From a checkpoint of a small mixture-of-experts model trained on Wikipedia.
Size: width 128, vocabulary 2048, 36.2M parameters.
Below are experts of layer 4 (counted from 0) of a mixture-of-experts language model. Rows are named gate (a neuron's input weights, with its number), up (a neuron's input weights, with its number), down (a neuron's output weights, with its number) and show model dimensions 0-127. Each number is 128 + 24 x the weight over its row's rms, rounded and kept within 0 to 255.
Before each expert's rows: "comes after" lists some tokens at least twice as common just before its tokens as in all text; "raises" lists some tokens whose logits its average output raises strongly, later layers aside. This comes from a sample of Wikipedia text that the model never trained on. Tokens count by the router's weight.

# expert 156
comes after: " O", " was", " Ra", " Po", " po", " se"
raises: "s", "r", "st"
gate0 [ 91 145 127 122 111 100 138 121  96 151 126 130 122 160  89 122 142 124 101 154 118 151 121 120 169 142 124  73 118 175 110 109 118 175 117 123 144 124 173  66 149 137 140 148 120 121 155  77 127 109 119 156 124 109 104  81 133 120  99  78  87 123 167 142 132 172  95 111 164  96 106 141 106 117 124 131 121 140 139 108 150 148  95  95 151  85 150 138  97 105 116 146 137  87 199 112 114 130 165 133 130 103 108 130 143 131 147  98 149 147  99 117 133 133 137 132 129 114 166 146 100 134 118 133 106 122 119 121]
up0 [123 111 109 124 136 121  93 129 144 127 102 123 182 117 140 157  71  99 120  84 107 112 125  71  93 119 125 164  97 150 144  94  99 166 144 151 127 139 131 124 121 135 148  77 141 103 146 122 157 141 148 124 133 126 131 123 125 139 157  99 116 108  91 132 124 140 106 123 128 147 156  78 139 128 140 130 125 173 114 140 113 158 140 134 119 141 144 166 128 142  98 124 154 110 148  99 181 145 145 113 135 170 128 163  94 134 110 124 126 129  82 122  92 171 133 126 129 127 132 141  97 114 100 141 197  99 172 163]
down0 [156 144 143 140 170 110 150 137 103 133 111 110 135 127 114 129 111 146  96 174 124 110 129 132 180  73 142 105 120  89  89 108 101 125 164 159 136 117 149 130 107  76 131  89 115  69 135 152 108 107 142 134 125 108 109 138  73 122 106  64  92 106 105 131 126 142  98 123 121 108 162 175 170 132 131 119 118 104 119 117 133 104  92 127 111 120 114 122 104 134 125 150  81 136 119 113 136 141  92  81 123 122  93 136  81 109 119 125 156 123 166 103 120 129 113 119 138 113 123 159 139 156 143 153 120 137 156 105]

# expert 179
comes after: " D", "g", "D", " |", " was", "c"
raises: "gin", "ty", "ti"
gate0 [150 143  67 126 180  90 141 116  96 132 142 140 119 106 141 100 125 139 119 168 136 116 163 131 187  94 132 129 142 133 143 147 120 117 108 142 120  96 115 152 103 133 105 114 118 149 135 155  66 133 110 153 127 131 138 108 125 131 151  81 153  89 157 126 118 138 129  93 167 164 153 110 145 132 112  78 114 143 142 150 118 119 150 158 108 145 138 107 159 200 115 164 100 154 102 151 111 130 152 139 151 132 129 130 162  98 150 131 146 137 122 130 165 137 136  74 131 116 169 118 119 110 137 131 135 116  98  82]
up0 [ 68 113 130  99 111 109 109 135 166 106 110 110 135 148  94 162  74 160 120  98 139 174 115  89 140 133 159 136 126 114 135  99 141 148 134 115 120 174 110 115 112 139 141 153 143 126 148 117 104 114 119 124 118 194 111 140 116  96 132 127 118 160 150  96 123  91 141 184  74  97 143 162 120 115 148 160 137  83 118 139 160 114 144  86 139 156 111 144 128 112 152 140 137 152 137 131 133 112 174 134  83 107 139 149 126 124  85 118  97 131 121 138 123 148 114 124 129  96 118 173 105 104 142  90 110 103 129 139]
down0 [130 133 133 121 116 136 101 122 101 144 119 112 102 175 100 168 133 107 161  98 112 142  75 134 113 128 123 177 131 120 152 153 130 168 151 103 110 131  89 103 140 128 125  74 119 161 133 136 144 140 159 112 148 188 117 140 142 148 134 119 128 130 146 130 136 145 114 132 181 112 101  83 119 125 147 147 119 152 173 143 154 145 116 125 146  74 156 131 116 159 141  97 142 146 177 129  91 168 129 107 161 136 130 161 150 123 142 153 127 167 149 115 168 105 155 136 150 133 124 128 142  74 152 156 123  89 150 109]

# expert 0
comes after: "s", "cu", "as", " |", "ra", "an"
raises: "ing", "ed", "ary"
gate4 [128 106 150 138 129 115 114 130 116 118 145 173 134 127 110 130 128 120 168 140 136 123  99 106 110 119 108 114 153 175 137 142 117 114 156 161 153 119 124 123 133 132 151 127 132  73 138 117 130 140 127 129  84 131 138 152 125 181 109 103  83 160 130 113 145  85 111  83 126 194 148 131  98 136  94 136 153  94 128 143 125 101  94 112 128  96 110 171  62  84 117 127 120 116 123 126 128 181 132 137 146 137 155 109 142 150 172 132 131 145 128 105  65  85  93 142  98  96 110 169 132 120 136 129 154 126 125 141]
up4 [105 111 153 163 134 161 154 139  96 175 142 131 125 102  94 119  70 149 132  81 124 115 123 139 127 123 123  98 136 156 122  94 128  80 179 154  99 100 152 113 145 120 127  66 128 174 141 149 111  81 141 150  90 115 135 105 104 153 127 131 138 131 125 141 146 127 123  98  93 108 133 134 105 161 133 125 145 206  98 116 126 156 146 117 162 117 107 138 130 159 136 135 132 137 102 127 150 174 129 138 120 109 168 158 151 147 146 146 154 134 112 117  93 104 107  98 124 135 106 128 148 102 110 152 154 126 121 164]
down4 [150 124 127 109 136 152  89 149 118 134  94 140 141 162 154 119 109 113 122 116 122 190 167 124 107 148 115 147 123 137 132 152 138 141 134 113 147 161 118 166 103 119 156 101 127 107 122 159 165 168 117  92 127 126 124 180  95  98 126 109 112 101 102 127 144  97 158 131 131  79 145 108 110 143 126 106 156  91 132 114  96 105 126 131 139 127 139 107 114 152  91 126 147  85 121  96 154 126 136 145 127 136 137  67 110  86 104 124 132 152 156 130 118 124 168 161 123 157 113  96 162  94  89 157  82 157 178 131]

# expert 104
comes after: " Ch", " (", " Bu", " Win", " part", " Mi"
raises: "rop", "re", " species"
gate0 [165 120 131 149 107 126 120 130 135 126 100 136 161 139 164  64 152 117 164 124 139  91 153 147 130 145  87 132 134 102 117 118 175 122 122 117 126 131 135 122 123 151  99 138  96 148  94 121  89 151 159 148 111  89 113 133 171 150 116 167 125 135 106 104 116 172 114  57 157 164 145 115 128 123 147 122 142 134 116 163 130 109 124 154 107 160 100  63 103  89  84 109 117 131 137 125 140 100 129 121 139 131 100 162 109 117 125 129 173 115 106 125 132 134 141 127 132 174  95 114 150 143 126 126 193 136 128 114]
up0 [144 128 155 101 162  93 146 143 119 149 141 100 116  90 163 137 122 140 163 156 132 131 153 157  57 101 161 118 150 154 155 129 134 145 122 141  94 104 147 161 142 166  86 113 147 106 100 185 141 158 116 100 130 147 126  99 171 142 133 129 141 116 173  76 124 116 126 112 117 145 102 164 142 122 129 122 120 128 119 129 115  99 114 115 116 149 116 175  92 125 108 116 122 139  99 120 116 175 107 112  84 139 181 120 143  90 103 172 174 130 124 153 122 128 163 108 118 128 145 131 125 141 154 123 141 104 148 128]
down0 [146 138 121 138 108  98 108 143 131  79 108 125 101  83 157 117 123 131 120 143 114 142 178 172 100 129 131 160 181 136 123 131 116 179 168 149 148 130 112 134 154  92 150  99 121 111 122 102 165 116 133 123 140 121 144 103  95 146 115 131 153  96  85  81 154 121 156 140 120 102 154 154 116 147 120 113 146 124 125 125 113  63 117 119  89 138 123 166 117 116 159 155 105 115 139  83 133 123 130 156 145 115 141 149 139 139  94 179 127 166  83 124 141 159 165 107 123 126 146 152  98 143  99 111 107 115 140  96]

# expert 163
comes after: "t", "k", "it", "ch", " H", ":"
raises: "ri", "ro", "ed"
gate0 [152 144 129 123  94 142 151 120 132 175 127  95  77 121 168 140 148 117 130 129 128 100 132 114  66 142 118 122 138 145 105 122 115 100 118 134  71 128 142 127 100 134 130 164  91 120 119 145 115  67 145  97 115 125 113 122 130 131 136 133 137 130 108  61 126  96  90  99 146 113 136 135 109 130 106  94 137 144 104  86 125 146 139  96 174 181  88 115 163 119 107 106 114 143 156 160 103 119  95 150 115 107 157 127 138 150  68 147  94 173 155 121 126 116 148 112 132 136 126  94 136 138 113 138 113 120 141  99]
up0 [122 148 134 113 101 136 111 136 144  97 144 149 143 129 104  92  98 135 123 141 135 142 163 134 132  96 155 131 123  94  97 161 152 153 149  93 143 143 133 121 142 137 112 144 127 137  75 113 119 155  83 103 175 130 142 130  98 139 136 140 159 107  76 153 145 111  94 140 154 123 114  90  91 141 121 142 109 102 126 130 130  54 138 121 148 105 170 144 151 139 117 138 124 137  75  94 168 127 114 139 120  85 103 160  91 191  85 121 135  98 132 118 140 106 141  99 134 137 129 163 121 164 143 125  92 133 107 151]
down0 [169 126 138 155 150 132 124  92 120 113 113 129 158 159  92 122 146 132 151 147 183 146 121 125 157 142 136 154 135 116 137  99 104 144 141 118 158 126 157 150 117 175  87 104 158 155 125 107 142 151 139 128  92 139 122 125 105 125 110 153 120 141  93 165 117 100 139  89 128  93 117  76 151 104 127 128 110  99 147 150 106 147 106 158 154 154 150 106 177 128 162 159 117 131 143 168 175  96 129 118  92 145 169 127 145 144 148 115 145 156 104 161 153 127 138 121 192  97 109 126 126  85 138 134 140  82 117 130]

# expert 115
comes after: ".", "e", "la", "O", "re", "co"
raises: "ism", "ni", "n", "lic"
gate0 [160 156  58 161 141 149 107 113 126 129 130 141 157 104 131 106 139 105 133 126 129 123 144 138 150 104 151 138 123 121 195 214 147 156 121  96 185 123  91 151  95 163 124 146 118 115 129 158 170 162 169 109 139 116 120 124 134  74 139 149 139 123 180 139 152 113 119 155 138 102  93 135 173 117  97 138 136 146 129  87 124 156 134 130 139 144 124 168 117 107 146 111 120 102  95 149 125 136  93 139 144 131 150 131  93 132 143 121 106 120 146 119 150 117 142 129 134 111 159 150 123 165 124 122 151 146 145 125]
up0 [119 116 147 157 177 146 175 126 124 103 114 124 134 150 115 114 136 107 148 127 119  81 155 170  99  88 128  80 148 109 117  51 132 116 129 151 137 139 103 126 120 134 128  98 126 121 148 128 135  72 101  89 134 122 120 100 128 127 125 159 141 125  83 126  94 125  89 137 111 168 123 151 136 147 149 175 137 161 147 114 133 185 145  86 107  90  90 150 110 121 104 104 114 128 145 149 137 153 161 127 117 138 130 109 148 117 133 116 148 112  93 119  81 144 154 153 101 104 140 133 131 103  83  97 122 104 120 135]
down0 [121 149 140 155 120 138 115 106 153 161 162 166 105  92 100 169 137 117 111 133 108 143 124 129 132 144 115 170 122 140  87 147 155  98 155 115 133 108 114 122 113 123 173 126 129 120 104 149  99 115 154 109  64 139 147 122 129 120 112 123 159 126 110 189 116 127 125 122 133 139 125 145 134 157  59  92 116  88 112 147 159 108 128 130 124 157 143 131 134 100  76 118 180 148 125 156 104 142 141 100 123 103 146 108 120 138 111 138 110  90 145 171 137  80 179 129 117 120  98 132 130 142 154 156 164 166 110 149]

# expert 209
comes after: " (", " in", " ex", " the", " of", " \""
raises: "i", "mon", "vo"
gate0 [137 155 117 184 129 130 121 136 117 110 152 125 130 105 150 110 122  74 146 142 122 129 119 100 127 119 148  89 134  38 128 176 116 147  87 122 156 115  93 121 176 132 154 115 147 120 102 154 127 151  98 113 142 134 111 133 151 119 139 150 134 126 143 112 108 130  77 106 131 139 111  84  99 131 146 156 113 104 105 153  66 133 127 142 120 129 131 158 139 159 149 135  75 131 102 145 126 143 138 155 115 146 155 101 181 103 115  98 135 109 135 145 124 152  68 122 112 169 132 119 112 119 137 102 127 124  96 146]
up0 [143 198 107 120 116  88 145 120 131 119 174 189 132 127 135 114  93 137  89 126 110 128 135 120 144 143 121 173 159 113 145 159 112  95 134 137 116 140 121  77  95 143 139 161 125 144 150 129 125 144 153 210 145 129 120 107 122 110 152 146  96 127 115 131 186 129 116  99 119 152 146 104 185 131  73 115 153 141 127 135 110 119 120 111 111 133 131 101 147 125  89  88 171 138 143 115 121 130 150 120 138  91 154 133 145 102 161 122 138  96 110 121 125  92 120 121 150 136 117 128 137 108 129 157 130 131 168 104]
down0 [127 110 118 110 129 138 121 135 108 134 134 106 132  98  45  69 135 151 160 158  91 127  95 139 139 154 101 178 155  92 123 134 133 136 154 158 115 114  84 158 134 122 125 134 124 101 134 106 140 152 144 123 146 115 145 119 136 137 121 134  97 142  96 157 111  89 144 149 111 133 130 125 158 196 109  91 105 114 131  80 119 116 147 146  84 129 134 131 169 105 141 143 143 146 138  75 129 115 143 124  97 136 123  80 152 153 106  94 125  90 144 132 101 104 154 156 133 118 145 153  97 132  96 140 149 155 140 137]

# expert 118
comes after: " B", "B", " |", "-", "C", "d"
raises: "ung", "and", "ä", "an"
gate0 [121 107 110 149 127 131 147 114 165 171 122 156 126 162 121 140 132 142  81 118 120 142 116 141 146 144 163 141 175 120 123  93 105  73 120 114 131 111 137 111  72 156 130  97 139 149 133 119  97 137 106 124 141 127 135 114  97 129 107 124 126 144 120 106 102 107 148 154 127 110 159 145 121 108 169 124 150  82 105 118 146 163 136 124 142  63 139 128 108  95 104 173 141 159  98 130 119 126 143 120  72  98 113  88 116 118 118 135 136 150  61 145 131 120 157 129 123  87  94 150 130  97 166 102 138  82 149 116]
up0 [129 165  87 167 140 135 154 103 108 123 111 133 170 137 114 115 158 151 129 141  96 101 148 128 162 108  83 152 137 139 142 147  94 143 108  93 137 144 121 135 101 156 107  88 125 125 148 137 159 128 138 143 149 149 144  77 128 167  90 134 151 119 142  91  87  87 125  59 147 151 118 126 128 135 121 107 163 162 121  98 136 153 144 146 104  96 134 102 104 161 120 153 170 120 104 123 146 128 118 114 130 118  89  72  93 131 106 101 118 123 148 105 140 115 131 162 189 149 129 117 139 119 113  97 118 144 138 105]
down0 [120 133 166 107  94 135  95 110 116 144  89  78 168 151 141 141 153 118 125 118 133  98 169 102 116 121 135 157 179 151 171 135 137 137 130  92 106 152 148 112 139 131 116 149 182 144 132 141 145 150 155 125 147  89 148  98 110 109 142 117 145 103 122 104 119 114  98 144 127  89 137 118 124  90 129 134 124 142  95 143 110 128 115 142 109 132 138 130 153 111 104 158 130 127 136 128 120 188 161 149 127 147 199 168 150 167 155 129 135 113  79 108 122 111  76  75 136 136 150 164 106 151 117 131 119 120 135 149]

# expert 135
comes after: " |", "port", "d", " is", " sub", ":"
raises: " population", " club", "ball", "ous", "Career", " career"
gate0 [138 171 100 176 126 119 147 109 132  89 115  98 114 118 161 142 113 144 114 129 133 149 151 128 122  81 123 117 100 121 122 134 129 128 165  81  94 145 123  90 145 172 144 130 111 164  89 120 120 140 136 136 109 138 125 106 106 131 103 160  92 136 137 117  87 176 174  86 126 126 133 112 153 134 114 117 102 144 130 160 117 116 121 127 138 176 141 161 138  63 125 139 129 109 142 116 128  91 125 111 133  89 125 105 137 134 122 112 126 124 162 159 136  85 162 136  83 156 185 107 158 137 132 157 102 118 174 101]
up0 [118 129 143 139 140 134  94 128 117 182 107 109 149 187 108 105 117 133 136 130  96 138 141 135 130 139 154 109 179 178 114  96 142 149 120 110 129 139 148 134 130 113 140 108 158 142 118 155 153  92 133  76 107 106 130 108 118 141 122 149 130 120  86  75 127 135 144 124  86 134  94 135  89 149 102 133 144 158 146 130 127 104  69 120 142  85 171 170 150 128 100 140 123 131 108 142 123 149 160 147 113 146 149 167 137 119 140 116 109 118 117 126 140 106 145 120 149  53 135 105 109 124 117 133 134 116 203 135]
down0 [141 114 134 160 121  68 143 121 111 125 122  79 127 117 140 123  84 137 148  93 102  96 106 112  87 168 128 104 159 127 117 124 122 175  72  83 136 116 164 124 124 100  83 145  91 118 132 128 141  94 123 103 142 102 126 133 125 162  85 118 149 101 159 115 180 153 172 140 147 130 152 134 119 137 162 164 126 130 152 130 118 121 147  97 134 106 174 165 157 104 152 119 111 101  91 161 108 128 103 146 143 130 158 152 128  89 165 107 139 124 113 126 161 138 108 153 105 155 142 122 148 108 111 121 134 138 121 118]

# expert 129
comes after: "d", " Th", "'", "N", "z", " And"
raises: "aged", "ley", "line"
gate0 [ 83 104 148 151 148 128 145  76 126 139 136 150 120 110  75 118 122 144 138 127 138 130 127 126 129 138 126 134 120 108  83 110 157 177  82 111  99 114 114 140 156 126 117 134 128 158 132  95 131 152  90 156 126 146 118 122  99 118 110 155 111 130  64 170 110 125 125 143 113 129 107  94 136 116 149  92 124 138  63 104 145 150 129 146 156  92 161 106 136 168  98 128 138 145 109 147 140 129 163  90 108 106 134 139 131 164 141 158 152 159  77 169 119 130 122 152 149 101 108 139 112  91 112 157  95 119 160 156]
up0 [102 118 144 162 121 104 140 118  97 116 129 136 151 141 102 136 112 140 119 149 150 173 135 114 114  98 111 150 125 126 104 153 148 138 112 169 132 114 125 140 125 149 143 132 143 164  80 101 128 150  80 161 163 153 105 118  90 121 111 182 183 108 130 117 123 139 122 195 146  82 116 118 152  79 135 121 149 112 120 146  99 170 114 140 145 113 111 142 118 139 136 133 145 165 116 116 137 139 129  95 140 111 102 156 106 170 120 126 148 114 113 142 133 128 135 123 122 118  63 134 140 135 100 148 106 150  58 181]
down0 [115 139 123 134 171 132 129 127 171 132 132 173 107 104 104 139 124 147 152  97 128  83 137 108 150 116 156 109 104 132 121 118 126 126 139 105 110 133 131 135  97 104 136 146 111 141 144 140 114  96 137 128 127 121 119 195 104 162 120 124 161 117 140  90 107 146 122  94 155 135 146  86  83 112 168 136  47 104 143 187 160 154 169 108 104 149 129 124 107 109 128 148 128 135 126 109 149 100 118 140 154 137 140  95 152 121 139 118 107 121 135  94 110 111 152 205 116 160 128 126 121 118 118  91 109 176 144 121]

# expert 189
comes after: " Ma", " ma", "|", " N", " a", "N"
raises: "o", "ell", "el"
gate0 [142 101  91 116 135 137 155 127 137 154 130 120 151 144 129 133 142 125 158  78 119 143 112 112  97 102 103 127 149 169 107 185 166 110 149 148 148 108 161 159 111  88 143 121 105  95 145 128 120 120 165 157 118 127 111 177 148 133  81 151 175 171 159 174 131 131 179 123 137 107 135 117 126 128 132 107 129 160 113 141 116 131 110 156 101 160 119 122 107 166  90 119 117 141  69 156 130  89 126 120 134 137 122 150 126 104  78 119 143  89 141 148 114 117 102 136  85 147 146  99 140 124 135 161 137 155 136 103]
up0 [148 127 123 165 119 153 132 127 126 126 106 143  97 147 153 112 109 106 102 144 138 133 133  92 145 112 151 154 131 124 138  99 157 128 164 146 117  81  96 126 118 187  95 145 119 133  99 131 121 113 127 102 146  74 166 106 107 160 132 122  70 120 103  69 128 130 121 155 142 115 115  91 169 118 121 163 124 135 140  62 134 161 146 109 113 100 170 129 146 129 157  67 118 117 127 118 102 149 129 132 130 104 138 141 128 139 149 119  94 129 147 118 132  96 163  65 150 117 128 144 141 144 108 165 103 157 127 147]
down0 [120  60 148 149 149 161  88 119 132 129 155 146 153 175 135 112 115 150  83 100  98 126 137 117 113 152 112 129 100 126 135 130 158 134 134 139 129  82 133 123 156 123 146 141 134 117 136 125 113 137 155  94 101 124 108 145 128 115 111  99 115 117  97 162 116  75 137 105 113 111 123 148 173 109  81 163 124 138  78  70 107 120 138 121 148 142 108 177 117 160 128 141 182  87 141 147 124 119 132 115 122 154 155 124 102 167 104 114 152 132 113  95 143  99 179  82 101 114 136 139 132 136 153 121 141 152 111 122]